From a checkpoint of a small mixture-of-experts model trained on Wikipedia: width 96, 4.58M parameters.
Below are experts of layer 4 (counted from 0) of a mixture-of-experts language model. Rows are named router (the router's row for the expert), up (a neuron's input weights, with its number) and show model dimensions 0-95. Each number is 128 + 32 x the weight over its row's rms, rounded and kept within 0 to 255. Numbers have three digits each.
After each expert's rows: a language model's description of what the expert responds to; "comes after" lists some tokens at least twice as common just before its tokens as in all text. This comes from a sample of Wikipedia text that the model never trained on. Tokens count by the router's weight.

# expert 21
router:133162123086081149132121133117111071084139104138161118113111136129044139113138157096148126172116124085068091090097113137068125105112091079085163132174167151114080084148171166098158139123193053131121139125135163165111086115100117074111126137173213066143122132144101142138172131154151120151
up6:125162163144103063114136081155094129123171141159161137134084120136086123067131169147132124145124140104059063112116150167172155151101105063170142165142135098130092110102165118138098128102125125144082136155189072150079053187115123151110128096122149161180142134109100076137183164141100130065
up7:147066111108113081108095115091132115156070138124143142132151131157064125119129169103109129093119097115173152124096132219102101134119132087115125082145184170161113163129128169144144082098135143132146133173163088153168118202050126094151145078113185137148139126138086122128101053194113099109
Description: Single digits inside years, scores and measurements, as in 1973, 1996, 802.11, 7–6; also prefixes dep, occ, crit.
comes after: "1", "9", " ", "0", "2", "–"

# expert 18
router:094134114146146161124097164060102105116143088146069110121152134103153111178154097176086085107165195145158117102112179140127153112108107170092137129127087086136154167154150145164128074083189094112101093131105139145137164045194099075145101134103174121111157113160165089159142129080165103145
up6:150104146085115041111182108116123094131131099178114146124143133120197053106189080165114171127126139051102161113108076123147103107118123122132123120132129142158168078139117098091155188161140098125161145105176175131098088112122176189201102155096121100152151154120097146118153133129164091141
up7:113177103127077115117106186191146156160092102113121134116112177167155171152152135125176117157101145082175109070068166055163157111103107106140118158094096131163114145116151130103089092127107164153210062166158108125159124131111110058121114112115115115125153131111152112098166158091198098107
Description: Single capital or lowercase letters starting a name or word, such as B, S, R, L in Blanca, Turner, Riesener, murder.
comes after: "-", " the", " of", ":", " and", "|"

# expert 5
router:143155160195198120150092099143087126113141202099088075107142125104108134106156137109129121106082109123131115071113155083064105138119183183155096155148122159111162088190098119136095138108084187211112152140131057155161163142162102106113116123106133135104077091093116099141151121158124133162
up2:085113154099074099142201052103147128140129142073127159118119115178094151141104140126056065128152110159126062073127150125154121125089126120131110153139098158048113127120099104193111123112125140123141183173137167132110091117105153227091123095127162107116123146204117102126142120123124145134
up3:177120113101128140066115056135132121154096179094117111147151093073128132131131166158129161154162121160160139145117167160136151121125108125154128143165195149056192184126100101121142160092185155086149101169092128062052156170097167135134086131148105159103151073154148089119126094130143159161
Description: Pipe characters between cells of wiki tables, especially after numbers or names; also name pieces like Mark-ov and country words like York.
comes after: ")", "0", "\n", "3", " —", "5"

# expert 20
router:148111134144111133157139135167165126168156122099154106155126135112123085084143172120183118144174167126081161160100101137111115132127094093080142136111104062112131108123105123131167101160094135144175120114174133038119153228151101122143115111073077064094159214167143125165129132102072121141
up2:146132120176090142142126152136142161129143155142031139124124087166100153167186091098116178102170159143095163082153118127089194110095124085127060128165124156152172100091117100080176102107123151155123173100157147108065116139152159119151092151161190147103135119073185088128109134103165120146
up3:101106121143121132191205133071152098100121121120125151129113154108127066169127171147126063122132128095097098115108167143099122099131043113164186103123118105121192174143147146087161060146089084168131142145135137158076126106106075091157172130107117154130119135168192165102188130149127143162
Description: The, a, an, his, this, its before a noun phrase, usually after a preposition or verb, plus inner pieces like el, est.
comes after: " of", "'", " in", " for", " to", " with"

# expert 23
router:152105098118143168182069150184195122093094097132183138109164093107157168063110113156155106091111055148107066138114068114136120091076150118136156129166155149138103160163128151094145103121103190158136099107115153147111115118134131083073138144131125165160140116192211092132115113127086129134
up6:125156128114097139103145141123189059105164101123139132118097093064159119207133135129132171182162156141175130122079156130094082068098134101094119153118160091141088149182151153106179143140106160109182151155195115114111136123104123083137140127096143106183157173130145076091144094095178067122
up7:114149154191085096137106101191152125116195075132140218156134097114135117109130118164107142164171154140156146096127096103123173090094097116165162168155179142105119186105184154139181182116069090132130155115126108157165181090123097124169133151130153172175118137143081107091110100169136140110
Description: Hyphens, en dashes in scores and ranges like 6–4, colons after infobox field names like Media type:, and ampersands, slashes, plus signs.
comes after: "\n", "2", "3", "6", "5", "4"

# expert 22
router:110115160126105111129111149136178133048107195163120095123097162144084133163156161136111084124126069093105108043161151118091129077164128086157129135129120162198157127085117118073090143127134169079130124117107124113130142148090180155078092184095106117139166159158183119136183109165166095125
up0:182151081107162121106119143175193067106109130112139145132126159125146083104139120108111147141152149190181058114122154105064151103139132120128118124161131121197160126141145150160119186088103126198182118131098141126163106197090214136163138169163169164115145107134154129117140110148180174141
up1:185097195138149138105123107158154064125118179155109110141162089142098119129101185131027123124128091136108137097143103161154130165121168173101170114096069156091129118149025123127159113135131105145137161156168139217155125100083126130122173139096146103140184123124133091115124150097098128145
Description: Lone space tokens before numbers in dates, tables and scores, such as "September 2016", "in 1898", plus vowel pieces like i, o in names.
comes after: " |", "|", ";", ",", ":", " in"

# expert 14
router:100140165077150127121128178212137161088107097103165108104086176159049121169117137131115221187099120047071075126157108116091161139077108175152119127174092129128110113128164149140147074132113095115126127131109075131105081141114136127161117111176166102145141139126113105125164109150139151111
up2:117131134108086095128136153137110147163129176162061123134153147131141070122134153196128102109221121196124113099093126121141109151129157112138162124177101107057098090107177070139109097123160154170145138147174108146111170147042140072171157080106165131129121150092138144138103134108128055120
up3:157154096114132165154167072072127154082113149119125168120131138064095155085076132140090101053122091102088146124114122156148152109138105192118147148116074106141140164155113123106086145129176083151089189201128116104133079087112157102104117094144131145118157121124099044095161162126109084176
Description: Individual digits within numbers, years, dates and statistics, mostly in tables and sports records, such as 275, 2022, 67.
comes after: " ", "1", "2", "0", "3", "4"

# expert 8
router:121135113124138145114164080102088127103102120173120156104147172148171162121107117085115118143106141167073085163110137083049110091162163118100130133132163158120165128165188127157096137176103056126167176164147159112144085121165114120107118166145103120097176140111170071158103026100157157152
up6:089143152144114131126093135127159161127113164148166155188107148119114110171184103173189132166145115148114113166072116123104096107099095125177151136148127155130114167140082130191161152098058053117150151091219112128111141167146127119090097112176176098113152142138133096076202155098113109157
up7:113079124111120108112121143125104093137130166095206206138146108125160101142143149183112056173143124125114118157093138101170085088151114066158095082166125145123117070163137165117120158083104128180131185132142118142092162140110107121127116178123141190188160107154136103145154079114219124134
Description: Mostly line breaks in lists, tables and before headings, plus inner word pieces such as in, ub, up in Infinity, sin, submarine.
comes after: "\n", " |", ".", ")", "==", " ="